Weights of a small mixture-of-experts language model, trained from scratch on English Wikipedia.
Experts: 64 SwiGLU neurons an expert, 8 picks a token, a sigmoid router.
Below are experts of layer 2 (counted from 0) of a mixture-of-experts language model. Rows are named router (the router's row for the expert), down (a neuron's output weights, with its number) and show model dimensions 80-159. Each number is 128 + 32 x the weight over its row's rms, rounded and kept within 0 to 255. Numbers have three digits each.
Before each expert's rows: "raises" lists some tokens whose logits its average output raises strongly, later layers aside. This comes from a sample of Wikipedia text that the model never trained on.

# expert 44
raises: "t", "s", "-", "e", "y", " and"
router:139156113156143145071079130135181107125123182130117175103121124209081158112091094173167108088172070156117112141188186110157115184124083137107109152093163161105156138145133153143116142161100094101166101129104142064212097144128135089158165138
down0:122062093190110146150161134233156141146160120157155148144138105104196094110129104137061083168116139149105130202175110141121198174115115191116164107119051147131137167188114211135095116107116123156103131131118066074103123151134110118143163170
down1:129118078163112108174215127115086125180171101083147097058074106086109185087136133128148138150141134194138067124104082072139142127107124152104165156143113182101105123168135118128135093144089097162097070136142164098115219157152130087122163115
down2:159146101178096118107122085124147132101113122080114155103151169133121145111116005077154105120055125131148138155095118185068113082162064116081094100145159145110139102141122104090180125153032115137129136114130112097131175172138213092103140080
down3:152117124091164086079101166142107107089102182111155079106074092092118131091158096119127169123134124130084146144125157123081148155136129166055109149150155080093152089096131116127045122099148132149066173179086181080131116128131094141126131103
down4:124036130110197116117095071161109132109129088088126123160173108129149146157169065073094105162154112174135092082170083142170094135168166114089122190094130131125127170155194182174142151080068133160120107076113139118137099090125141110174110102
down5:129136080157142162150145148126143078104115075086149184142129110068167168121137105104181133137145140079039106153156120126123166169100126161085098077082136089158079139112175150142080115100138112091133080140076106071106095105132117085120159109

# expert 29
raises: "-", ",", " in", " and", "\n", " the"
router:145205160150133049150125151083166152134126127106136127172172114123141189169134096147109139140120090127111117149094174166093147137139125152122091155124127195063130179142104141132124216131114144165109107112083118166129103115137142116143151089
down0:114144154125101093140153110096073102101158108182105119186097135104119162091175072210107131108122136149101143162139118128092140062155161122117094126144114113116127131092159166136131128094085116164057141089084147111129085143164113129139074065
down1:101148120110133165085133145080114147156121132133144098125117092125105181088152051152147170178081173095186117104098145167112144088162132107168051073158151131105124103105105109128144171131115157147124107107132129117137107086150157164126061116
down2:194129130115075188064159166084123163073114119139116149153147139123111113146173129136166160140171164126137126113131156149099106148087081188121113099123156165144157141124164125135126191119154112124166118078119153219162039173101091182118048142
down3:148139164107136154126120097142113097114182070124115131147188138121107126112155152125146213131174133119153137156200131169144121117151136138170158161136145089142112139158084163137064116139086133147117098121113133140095060118117105119105069136
down4:162075138117135188128073078104106097193102121156114118181142121105188141123115110118094137143098145149151114100141138148199108133129154121137161105143145111130131130112132196128131142146140075089127110130113121155140132119082105137073097058
down5:122081128098094153101131144136100150071153139143095097096056096097126167123087126080122135171134140136121144133109122098125158148068111143154108143119124115142070091118106152163121166099111114169169130125133111173145085121186120115193110122

# expert 40
raises: ",", " and", " al"
router:175138108136118041106129150086175150113140180088149090103108158209068090158120194187161147173066123124081112165115126155073162195090040124100172132153087179151152068154075117154140192140166110170064138116146144078200109159117162131139160084
down0:116082143103138126124128108142148143112095127093121150076119102138082139089186175144118159131135114176121108113139112122162148069166115093086130138104145139139098128130109142101140175093109134086146094115128096164126152151093129086096152092
down1:097175128130095140137134155113068166082076137120111128119115161104154136114086112052155142118076117131118169136127116141127193183150126147209094098153194155040097099127131074115168122119123095166118105144098159198074053120168142124081095114
down2:114139077122121143156156083143128102090157094137093170123095134184137117122145088130129145129153176176128149123159152148194107094125140099123077161064114166069108165153159122134103180168138122178095136161096146032130169121129110108180182143
down3:131133185120144172126110148158121129109111125104099109179073184092097144133135165190136146109152111108177141153153124138111173115121070180134094160098116188134057115077136158164094141157178128178106115170103151136100130118120084156154113105
down4:114072070073120145081162120068090203123198110111072125203167140140156164104116109126125087135087105147120128144140136085151165166148171129140170122168120118151155148102189153133148107128087072125102115139167160154146182106136123113139087128
down5:190073131110117103138142102150143105146169114109182124094154091158084138112080083066073145086115165114154152167151124184115128121129131152097127132142084140104140168159161142058168123114134194133134109079140119124166104108137130125112123155

# expert 18
raises: " to", ",", " and", "/", " in", "-"
router:195201075187102071078133141172154142161180155134088172079089172142129104172150106129097150077102157083107107127168158122114144156092086099128105170156156109141137187124108184055161165089117083113167096060143149161176101138104118161150135143
down0:149164082110106122176072202148136149105149132151117150118173098119160101154129183153189131057105141137162127107116170080071079108122070165170129130143158114085118198124130112137140156091143101117114116095102122113066101160139069128132076153
down1:093117120143088162127139146173090139134141175135112165148159131116084151135146114093120144179103117129143114157125200185066161119102117118096114195059105144108180134139157133132118121141094195135107125075175114142103142121077115105112083139
down2:113064131128086158149137092109136130111083142116169172063172130170098052147145201110072090118074060138180132130132144121097153130080147137131155134078111143145099159130102189118142137131136087133141139129143121101148119120109122102116176188
down3:123148149140129070158129111159149133135139100171121109127132132090171135124118126149122116156094118150084134095133219105095129107121137153173143110134147149169099135150123103142147160067157147112120121115144083082132079083190147169103066148
down4:138213134177149105135103155093114071165133144123149056102135151095144123103105101109216101086136134112126141131122128098181126094151079111113145165067120124130100127164127114119187064110122158102116145121144128131151132132128152114086076114
down5:149159146160098135140131155146096148163126097149072144106176149025113140127166177132173107035129119084138122121148085137139133152119136169154154158167115113113126198148091064155148107129161111191087144136089095105113100151163192106087092144

# expert 48
raises: "is", " and", ","
router:174168118151110100093141148134160084149109170056137105115113180132084129154159196147111145163135094110041080189153224157100120172048076114073137171111077143153172116123088183155127155185159105137166137145092158127196100106148203154115104158
down0:114159131133112168177121095138079235185134150105165127113131094115068134076196115157164129097102058135141145151140167147129136154127109127093147069106127147140136113143161102114175092124128171131099152075095177090096097130126110118142147110
down1:170162157114064149141160115121142119133096148152075110189135079147131094087147106133112106108087126123163135156065127117146164098138126112115146139087111120130132138073088145100104142129172122115150132142156104189143115143171115112141132114
down2:117095173084047101177132060115116171125176107121168178117129150117168138088113162132119162171110127133122132123097130164100138110128132082181104131116128125113165086110141080166118117118110137087151168142118134146119117116121071160128124145
down3:147128124156209184112171121092074195114146092154097099128146199144149124112198141123085130129089146124128158091092120121119093144138148141149154133177102167202166151119182121086178117102185142079162098090150168130129112070121129058106149133
down4:158131177086152187068154143142195166086100097107160116101136159178130155093144096134109101178112097110074116173117112203178125129184128112155130092155124180163120133143125105090143087152083183101066138120160136091149130125102148177092104074
down5:086133127220130139146157175103079083094132112102145103098131111153112128154152173119075093153112141114135058144133043125157142102130150089136148123152102151146105151115111156148161129138055136081146106110174151108161115162239117115159114131

# expert 41
raises: ",", " in", " and", " for", ".", " at"
router:116108153144131036114086139080160116142158174137135159178145150173163110210161125149148128123133117087142099137085169169111159138102095131116209150199128177126171137156121173106131199128104114145137112059151081096173148156147104092149162184
down0:121127144154064127173035138114089123127124128113142149062126121106159127115068153149117117049139163144149174171212060148153121117113074117102117116100104114133125111161110166120150098134127102126174136122110136170170169127198139129086133115
down1:204148119138107091158070127142076112088123070187139143157142143126090129102104163116125097128138116140111149151132107042107073083142102139175149108101152147119131151137089102098171179124124152125135095138138081125098140156162140100143121131
down2:127145157182142122134152210093106076105104142122133082187142207156095141124119163121125206122137069171121121116144165112092129071152130116172084156077195103220173163156133105135168122157104080158112131092142140131075028143131075150153126113
down3:064089065189110134152079143139092146188114152131137093141136202149114145143082112137180117178121123090143140142112127110165140131120151112128163114159125162122067134064140137169135172105168144167162126089135165056114163113131085153145132171
down4:129115160170055122103147172102088171159068185153151092159093108178102153092093150109117190112130081093147125128152165133151031100124200092176163098141116139169112114068152111084104166112135135104144149132156155127049137106084127187130058095
down5:158131136216161160081088078108137208114165130143162115180109126140127148111117120116119107177115083148135125150125156120122114104086130126156120165156071168140143096117141132106089145122171064135146126100091137109148126125157142132096107151

# expert 33
raises: "-", "it", ".", " m", "u", "ul"
router:182137152151125117121144107160169148167067118166084146133153123184109179169095123086155100166100159147125160114137233148092092157121086198085134119098133144146111192098131134148179149132137107122124110097101143141155143143144136139186143181
down0:168185127127156134060132108107114139131179125157073146153119141090079140162146162120126105114076213176117149117112099146133148113098154102183111148101159156101113073171093147148159080157145118112134087108111160111143105095124107109144113104
down1:147068131139161184178048177095128145142105109194187100146131143137172158075139131137146105072076207142168138115125119128107081164118171116133115136113124146103129080099149111142143103112177143098091109153119187066164152121137143128132159143
down2:161104102159150102103166095125130129172104174132153114094128123141088155136083177090109128153125110135116129187201137137165096170140079147103117099142134168142092146091142154111162140118174075097185136129096090113096117177194177149109149116
down3:155153174155156121111113173139160109099136143145046182078145166072158072131121206110111109149126158140091199110095183104122114088115105151140123067176123175167123111075120093165133090095142100145155100124185126059170089125147114122129122095
down4:112149175108102110121087074109159111143132146124077082100135100139072135126160154124136099086123058085115135096182096106076115159143130152191094172112160171142184093156067124129103155140098132103131132184149115172137162132103185122079141094
down5:152064143096124111157138115186131110161130111119179092105143081157119149140093142135089130095076211142056157149166178030118128165130107109069086147088115137124091116154106120132148135125137155157117107122119114136130166126146142190124159175

# expert 37
raises: "ent", "on", "ing", "um", "ons", "o"
router:108099087171163087116093134119117172179137165119107143138169119127098153131165184130145108124189130160097091128127149120131173068161097177103128190161131160125151138123115182081116144187157105119109103135133150083192171112134190135151116108
down0:114125166138102158103157163086134067131115090082154106114128100135152145129110139133127140119105171101130055144162145152137093089152139103148116094166114127174138046132135093080146131154118091175108138138089164162133152160185154086148149169
down1:130117138149080119121086168156130129148131193108077164176132104123187162121132134193178154138116210109089111124147131123124122137140131118101117124098172117169102127123104095121118082166107113083118136104164144131144076117122076161089142139
down2:136108118081166087150142107147154126167127113112172118157073100129129119161192090087099093187161114178098113187157152144130107048114136095133164155161080114133168149096119141116080114097129069175096117161132109121094082170181129085112118146
down3:179117167111105098154084153132109113128062128109154058131069106057144151087118104157109121156140102142156140126209108117121098130078121138090116098073035146085111131087111121080124112153125121129104107126071099128150128147045140121140097178
down4:127138136154081159119169105092179140201148135127123100137090176065180104132096113143161079050132104125085169066128141132089055112110139105074123133128094145132083097197082073133153121137167081157106079139111158136109080173159097137087086165
down5:189165176123102106147058105183117149095180115172133117155118138109128118163075105196161114118140145131142131112149098182147159114123125145072141150109130125114146115144115102125162171104155178083175181150097129109076109141087103183109103114

# expert 1
raises: " and", ",", " in", "es", " (", "."
router:149108118106114084081115134133189066112106137149149092128175100130092135162162155061136106108163105175127087128179189150130140108136116085084124176130123204101201106213052117136187126136178115109156135098125145090141062127149102124139147113
down0:108150111111110124166122120123125076088139128151091069176109156110107119079118163119143139033136193133143147100094130145129130143102118149081140154108177120114114129144148139167107110135130128161130121139152142115181134125105106169136123050
down1:157162129190118138189100179107128129149091126124108141180135194101096138132078079131110054126061100093104154157100140087079120154144096169110208136163114095116100141152153140157163117099145105186177110095087140155143127120147097149090185124
down2:138007076167132140091196101127156149140199103087107114133138195160098076147119153135118086112149115070159154133123127136136134190123114144083112094122122161095195145140140137147155168155116161134118104121069138046094213162166106076117138127
down3:207159175152107124117178155136131118147152099103060135065139141094119150133166215129158135144079154143106129081161117118172156118103145125174107168109138107098105161150101134168126189119159141136183121119116108103074122120124104094122124172
down4:134082098122153132093136101103107161162131115145142147170113110139166086108113030142126189187140137084151149109066190186138107097152135118144145187214152154152124143068125137117133138137137193120087045143115125162111073131119096147104157042
down5:090094153119119128082116179131157118100150073066082128119077095149122100113145145185120154094113086174141163103142129090075128127119073147088141158112082185129113105134177177153145128115122116178108099116175142156181170167097105116127121094

# expert 60
raises: " the", " his", " him", " their", " both", " any"
router:110118168110172166168125157118122104147181161159132143109084111123141211156150119171121107117128119142149130093146104078127140108124174069126077109096089087125136156124090173053158136132179118150119114131177099111139088147133132126125160167
down0:123059096126133089092154076091148150116091056096130129190161156157119113160129135134152144182094135133137172167126113126112135111184102128096103109088146083128184150099117148160160087105108096169105150157179090109125156138122168075093080127
down1:035170156113108059128102112168081190142154099125119099188105182162101144101149170098123096120178138115102123126180079132130185155185113145144106102100163060111142082106179137209154082068072071120123161101129146149097127130102102113162166108
down2:138112203131118142133099094180162174115137159102187124129128164116108111101112166123093168141097128130146098118139095188154123181091155150121075054109122131085137177126124149081106150165100157122108137128168130119106141136153139186160162109
down3:055095142114130109154135105087131101160108069124100154137051124092109120114183129089119116186126139191140190164129070125111142131167235149150072146133120144124207130101019168145103149118162131153134123143099095146097142162048076150177110172
down4:130103111101194102178178097150114134112069154169154148181169127122106164130092112127129184100166065136100079098133081099097073108124049141124128128133136170090099158153104128123118102105141099060103146089157145197123151194077097102172152210
down5:120169076169081078126103099135141126123099125130107090154155115147125164121123102101147157076155063163143149089141160146135155147115159082112206130157111106144090122108131145133150099190090174049132059091123084087124180150157151110205154143

# expert 2
raises: " and", " or", " (", " c", " of", " the"
router:095114144171119094140088099094150097135114108108156135120102108166132198176178144132130150124161077135137100115179116179097152135136129097110133133174047102150164078131155091127151155116129108136107090109138176092152172211098138105136116139
down0:078102070202109127108126167103099097088100122158186125122109192144119132130121109128210141113147143144147158064154154161157146125181116094080110145093162156090159208194118129117157133138175154121094138119144097089112131165170095166119119097
down1:175153081203084094068198106129133134118123139186147140187134155138088063186124177087147138158099171103136158114179103124143136142081155163148114151140145078162087164172103102109135107137150131133123108114166112124096149104163150131127085154
down2:076167171187175104158160196141180103158077144107126212126155096147103079095108138117045176099058073138134153149126109135164159129100125155119134109127105155126077088172115093140138099091066130138145131151099128189165178127166104158102107143
down3:091141153142114144136115067118062160137175094115082092136111108135174164069086064129103171075102101128171111105162137114142122086190198150118059118156116109086085115116198078141135086130178161120136156120123210133099103121169144181167098180
down4:099160092174140131151178123110084140110163079107048144211211078153119201137158108106112147134112160146140203115096195154132085118126120107137108156089105085168070162063108192125106107066138098149130169192064156136163148108067092147138165074
down5:129105101100121171110091139122157173151159114172140115118112103156056163108123110168091127108170160161167094170111169092127131184182138119082093124180092074147110123158166126114103093142177142060159064135083162155171164152177166158161109131

# expert 12
raises: " out", " them", " and", " up"
router:139136087140132179103149140155191139151129166189179094099120159130119123144189170148146096122124097124136089188140130146095164146121078148095098193133104180145136120192135150094133148173114126162115091142133131111194070170119120055154188129
down0:117113144118104166093147126146105072180133103165147167126135164114111115098118150135130159083053145059166170132159097144164148102143110138159146106128066126131098178109128143158086117124077128100153127062130170156151143136088175114139158207
down1:141176157075079187081137157115125131123096094174064138188099101129118158100110099129156079106123085134149118152084107091133086129173160088099110122147091172129098155101127083091053100079129172170132119098141137154081146112096095095117109100
down2:106120163083106150153137178175079103040150106164146172137157091146151132081145123081149141123148160108151144135122142059083132139092070123139140163118125177127107114103118145087111108167081120107137095122086164161165074121107153085152120103
down3:132138145157139113154115130110121069103066135072176114091082123096133121119135126080179120143184122110137115116087217148146090144177087151129168127133148107139109165128141131144125092132090124160165122110077082107164157134137142121164149121
down4:200154164154199137127152151087128158101123137118109107121137152121107105124179116117092109162097183170135141124156143102102121139095158180196140119169122151125152173196125136105125125142126113113101164114102168129099149143121150163129131137
down5:120150068127160135133104171125125152129117136145109108170153161116098143153105143110119168129143153190137075104137171142128165110102123097107127105103125163157136054163142182070130168134123090063110145184167139103136125169129075148134141159

# expert 38
raises: " and", ",", "-", " in", "."
router:170181127124107044126135108177139123149093177109105100092142112114090134164110190117129110087093137109108136152138166153111092200046076127089125169156130120138176126139121170078154138111125111167164148141137136100173074173147160168159140149
down0:116114121123129121124105110097117188135098100127142143109189136108164173126178123187126126084129143126079135146182088134103166115087128074162147123106071151173122126178102147076102125087172164088143150180086138070088069136107185134120095193
down1:106069089190083099183149187147159087170101134117141113105152132171140133082055184155108124128076165146175112140107118063098098136127109148125138166129115127144119142113110149191154213090149115142124127135107037088110136121154180102072139107
down2:118128103203124102092139096111091145145130131107130100060138083158160085149049109173153038148143141151079165100135092133100195163095136120121061146143141114160131104170145175141110158153132103189120104154082134135100120113124105129140183178
down3:155102095078152124101142072075105135141103190172124114100136181060136063079108214132131075142102147178148126132107084142174179172117126124148153141114116133144182118151144102096156107134166106112174126149163122086128102119110091064115160155
down4:106102153139145148089122124115130096163147131150147081147131161100135139143144152136203089091142130085116066182151090143111114101114142170140120102159117120089094129142094126155083164177149135147158092073138130111122157128098187163080112164
down5:204062128124161069178102140130152151136141111135131088109152178107136154140109222131153155141112126058132125175139138062148127080133142131116111159142168177167105135075117131145107130148162137140147076135170141108124137133098169153142085122

# expert 61
raises: ",", "'s", ".", "/", ":", " in"
router:106151097095150083124035144128120067140175145083128164156151169140103101152149190208120093081117081117117110171169170105173092142120116082088152170146095180091192119178092171095145139158110159154181129142140102078176128183128109104124123154
down0:167132088151087131144153122076151122144063083127071150142178177107086134190155162064185131120139106148127127160103127102119124109112121105199165075130125134137141117131068135118136141127123065128152050147154147126192102144067091193148123201
down1:052154174183107120124199128091090094129129092142132102136113130121146093169197150093126124140117102107138086112129077086051158159161170188154111151151118133154093130116092166166158190138090099182106133118147162073058100141098214156143128149
down2:158119115128112097143115096186083153194107147112172080231192071123175104110114127094080044142136210181145163124125106080063131167095119185159078119153142151157159191102143150131113115130132124122151105104145149108128162128149154156127144095
down3:141099110098110154133074163164102127160165122078123147124125127158099128134101194098079106095079169138135137120143087132154094145121151144167134127144121105203114108086090119153098116129105120152095137141132120117155127097151142145201152129
down4:184159140089155155088095138141101067193188159111139100119098088130132192128147102129138097121155194130115136132201044088129136196171165117115130102138089120176085110167130142182136129145177121078075124097155185136133135146104156127106174128
down5:121106167115145121123126110143168139155135160150110087111111159098182148126131168111091086162143179071072091152113050146146152119192155153164204063112112116176152044192108081144137099129120079151115207182114144126162153178136164120149117140

# expert 39
raises: ",", " and", " r", "\n", " to", " ("
router:167154131163144077139135144068135102152091100135118131185147081124144131139161134099194204098140125117079117160135144147103110091134110133056161142195133185152163177174055190122139110143166091172166135114094129100144163133152160131194135174
down0:178125139137137109133148132121151085217126137168159181075189131126111125107152132179136076125139213088112108166142111154193142163154113138149118165133119098074155137150102137145174195175158123130105168093137136109128112092183150103187152142
down1:114100109121120149124089153080129151111079133078152102180130131143116112132174120145046161121122136125134140058118156054111139121160088119072080109151134117189130139125110129084063145086133127131186110135108099136143178152093160105136155143
down2:123184160125135141134136109135096118094111143117133114173114139142089101194100152128133130149088139147052112150076071179174111134091148107101087083056109147166119098096120141140126089088045136101111166122117119161105148118171043141180131116
down3:169147113132127133136042142126128124164155132163122162125106124132062152193178152119138128097121149127117139148150141186115112141107074147079143083110124226097133126091095111094106173130156173136130071100076134100130106083127110171131117153
down4:087134121126135109091091172115122127083134145129055091154082194143176121164122073155154219177215109115141096156078175145108124107150080163158128115170178056160104138080176102119132105143131160180112129106113140146126126100104076166127082098
down5:107100167107113179114116012154119147123104039141117117131119198171110128126172117119086124130161196140138169096100123131145172145179130041098132148118109156143152067122115141141146105176150152093136120159117138126077142103177129187136135185

# expert 50
raises: " or", " and", "\n", " (", ":", ","
router:153090102154115081140109121074114078128116101134100133152103163149133186153141134165155185164147094127089088126095120112163117132112124110083113151096093112088207154156064154108116186169134139123098097152143123093150134093134155113147136122
down0:110184098109075084176125215150125132090152096077129133136151110144158139129198061132117082135156123108089193128159082132160128119137081114123167061166170086121096105093166074096129146196112147143100112129127106152171134218110108153117076095
down1:156168140179139155165094109136132119114200054133158093120148180118208116124098155092147080108096159183113123142167114141214155142100115119109080148117057110161206108140158142102160136116146120155167160086120083115122184083205104089121201133
down2:181161153086161174142173145148108149180132171172126181172135168090064099125174068209050147091149116065124074166150111116125127152100069128108185144183081164149100113164102090155100109090135109101088099114141147135122090146161085190099068143
down3:145109102095106132138126122079138136091154160130132133124099118122099159113137066152115109167082159099171141226131137111089088123161160143102128116159090143123190124083156136117064161124104171135088116122101109147129108077119081156109162158
down4:111082127099174108107174095096134182095135115174090089183122129113100150105146128113150127119158138146112061133055057125123122117120193105191191115090161127145144092137088111089150109198123150105141143094092118114143145131053110169110105116
down5:164188117113160160060167111112227163083223152100123151053135115099087165140139132143145090096157157133133132158116089141212106138070091155176119091104093189157115120123111114090119067096167109113163122134091188081159113156094143087100120166

# expert 16
raises: "-", " and", " P", "/", " F", ","
router:187144114115191109176124134084110098196078094137097112158160090158069134150104169092151118109146136148061108168130183124110102154138075135153122121139135155099109179139101134149177160181139089148088073106093092147152128174154154182165161120
down0:174097164082155128121162121199124139094130037134149099148126136113149117128097129086165150114095096130169103140171102116111164105134145109146145164126115102081123079103168109120096156100151100119060139131129128150098102138184179086147181145
down1:124139150095143125102199132127122138145130115068127108096138143163152117126101132076131202171164140132119104073136095121120097166214168182176109120071188125103132113127138111147157184106138112147103144137160124084178114135082147095140108092
down2:145116155098121160118111089068133142102085069137140152156113052136157079166098124117159168108148131126110081105104138135111116160126141115107126131132163126166098149151110136105151150115103132145165070127126095142108168084140190144141116190
down3:086118068109154105063119089084104163099121143107156096197080071133094133134158167120144176127082122130134130129106131047144096131177108113112111174124170111105137166145084058147078133143147145148157115151163158136106074122129065121154125227
down4:128088130143112110124185094128133141167151156182069106148123150157105137141145114066165147144176135148073079238125154129132181134117100159127156111136109137138094125130191097154107122120123099073133085108101170100126083046172069089091148150
down5:156158142116159095084127145134108094125169108121125124163169115091139142131129124126129109127078163194093119130107153119175136131121111134087141130138083122089145120117129166180131152152086132116152147116132185162136144133127105133061165110

# expert 32
raises: " and", " at", " in", " or", " to", " on"
router:173157089159174073117138168146158079144155128134118185110162114172121101129148129128151110052135120157104119183181166097154162180124111118158105137163107146138127182114084172141088106144093141136164103106100138119148101150140120128117170133
down0:147114124108125119168125186189135148179144110174167113141152093082152123135125088097115160126131139112130106137159098115135122123143240080119204206072121103067120153113159146170115124174125112087103110169170079108160183132143181163095151151
down1:050105155071156117117094127113120144145127172146124084166082159096192137230146144154134141142113183112039151139114240125129073123055053116098183139137167163110181127093116117176119166152114103091198171170129134119114174112136138130107140086
down2:164158123126100172104148135079087104076153121170123179139066128164097113108090108169118128056151129142124171082159174097139171130161092127119153155105141132166120103118121135126136109121151068151139148162135128180195091109163095143176135160
down3:110174109130086171121153184082131116079096118105142142117133137156074116121055080114180193150104142098121123145116220059144134121130092134115098125126120150161122093166110129088163062081118124123137136129133070177066090137100087166125122150
down4:105108126068154108209127080184176109135164123080184126055116126089107109128140110102100073115140108133166142120138142172144100109074162118116129115128161140127113105185177103119087133169074202141132094147154109092123177121179181139076134056
down5:118162125087099171137079183116194107107097116125060107143145194094073150134136092184127087175132114105118132181099115079158146118240113124150066099095061179117145165100115126119104152160131129136146159158140118146189112140121149169111087064

# expert 5
raises: "-", "S", " to", " the", " |", "\n"
router:124149200066138150095143160097155119161129203132123108165153150117123181168153117081131170096095133169122046134102125109181144105134159137137074196170153171112126165096090091179147172100166161129142089163073159160121112116115141147165174106
down0:108118117118097118075137203116111131063083141099138111142171117108120098070082132116133165163186060144105091092168167074177171151166149145113129134103170103091166151159093124102140104146098138090130175135167138094184133136063174046104169112
down1:100106070125119111170159093175133125117123125087197141148117109161143150135092051169144132101111151145075086139095124113128086100075133185092133150138103083074135114162148127076156112112206119174119123132140094136167133154121137129164101140
down2:136123144109134087150148124077163161115066131181166159117105079132151107146154106127089100124135135105073148131084067135157147171098189170067135109068128105130163082171135150084149124097094172115133158077158121102109155105126074072134071129
down3:099170102071097091190143161146113165091124146093102173103151125086122152066143150157200134177116163165189163151104086140144151148117220158083116118146149176118089115042230103127130168130159088124165133142078157183095123151143184160149104144
down4:180138122105153121149180136098153076161124044124103115180141096131165097160086137106104080154151143156115100108159100167183138143069133123178104121140090066120071172177173081153075118103166143107138128170164160105083144124149088148103127101
down5:150115088104159119147144125126150116103120083147100217118180162087132109195057178075183171201134027083117144140133184096104122105204094128108091108053139069178118122120165183151104180090158153123135125177167093127114092141119085124121165155

# expert 49
raises: ",", " and", " a", "le", "-"
router:097118116142137087126143161150139124122099124208111183187105094149103184189147130102145177118128128138091148112138136140094137120132055138070127138174134138158152125130112111104150146116169111150119050135101160100156122127089157066142117149
down0:093156148152102157120137149155128188147133117157077117189187204170163185156170118144118143102157139167176162085125165138189119132143095131148165196166125121130182092144147101152160136135126093139084183101172079153152196141171087099089137135
down1:117078177135143094136168143150124138164139135116168059062204130123038066162154168133130105103151132126187130158123075153089128169147109171093142086135101156091182155154155094154139127160119133116121125042142125100121117103141097185117114094
down2:145139098119125114133176102103221111193206136124106133154101202132097153152162087174137127157172120147128187127150095146072128146102142090159142136126163152104116215102137074136116118114147156157125157095109137148185120142149115135105080086
down3:121078151118146091182118153079159105147108066124087121121117088127137098111083132043171109119081155137097154103103155102082124068115145065090128144176131181127155161092119169096128098175152130137147172119150172120105152135111049139140169110
down4:078142100138141132121111089057069148173145085150140149146173101095161122123054113126115124122155153108131073139185168109114098109106064119097079138135124087162183160111076140084085137098113074115136130126105106073117148142083107109107081166
down5:127076098100127139140146110081139078168138157072152115108143123138120119134130174139109156075104072132076141129121171069095064229099121152100150076151141188148070084112109122124156144079161110137093110136130099174155154098157157084147111077

# expert 11
raises: ",", "-", "it", " (", "s", " and"
router:160131076183148135141123153134159125109155129143176183162118078126152163166155112115111198087189131167060136121107129106147163124129094168072140109133107156115093155093170094071131167219139077164147092144125140101167139127158135080134075169
down0:116214156158114145068169132094127112175075083126178102098122089167125143130160113108090137207138120177078135195150147138132164126169161108128200159149166100097153090101181137112102164133101147079116154021078163086147135159147117172160084106
down1:162140178073129159064133154128090157153064157173083119092117115139115115077129133140071153039142125102139126123134125111105201167132142171180148109108154129171135137119137120157211153117052132143127133110147117126097092105145160122169151159
down2:128147140111110134177124121108117114167104103165169082090150135085156157141129132045116078119146115081170116097131043135113134127125146184146095121168139171161191145124096166140117150121138065135135113131128167152202114138057183132108141143
down3:191120135135171109141189120167119129146056197098058162168087082129064155148152170163133119102145138107170163078100085114082165159127130128139162110134162143128157144174144074136125057112141113121124087069114140129158145041149136123107081113
down4:143143116086095100106083136116157142151125129103147071108158122108145074157149077065073113122088146141089146136096142102102115146165160094071131058129201129081154132182113079149185167117117097170128133124190185102221119171099180173151094087
down5:105174064183120150147133133147088137165228152139201079168152135132124048092146169204112080108190110143137101129165086199136107153148072137147101135126135106111121108128143136130111171122125133122107114133086092110178162092148143101100123170

# expert 54
raises: " of", ",", " and", " for", ":", " to"
router:195156071132139074145130126146177070120176110141157168156140184143133152184150125115146120148113143170120106151122147110160136157134131161110154156148121152147161141184144172097163134166134112147191144130107162080159110161145179043142131116
down0:086118081100162152082129086130121127126077137129121130159144098121141103172065175108116091124062118124152127133082122145085162132190147126083171164163095156154133112133165100133151129143185094146146158156059100106133093110156185146105176158
down1:014069137116109106186161084116152129149108081105128116114073125125066114142106098093121091144158124152080134155136141119146121099120117121076135146120100113164132111097149123160125126045078125113132111122153092150070191166084174110153132100
down2:157128120122082088116117130106119109077116075115130099136098139165135086082169097092128117099101131155107099095125198154070068103149105133198106148109125153165123186145197173120141108098138159128088078160165067097121175108138149141135131076
down3:104182169148160147111090120132104133153114117142177123107125126060161080116147093178092137085178121191120139091140086147060142145163109140058143126124145086132122135135126170138140137194147172137117093123159178146142169152124132152091102149
down4:120178097158117059126133114092158090104171103086126112116066109116145128120194110132130140160112143138135142100118165058108129120162127119112093122160146105201087144081087175136114150109082168049148141165140130187104087170096146148158137113
down5:175182077191169171154184115114160091103188134118104144140115137129151095094160057124065100116102181137155097109081084148129166112109149136133092083108141081137141211156098120115115206118109107131122172105165111190127163185094145108176089130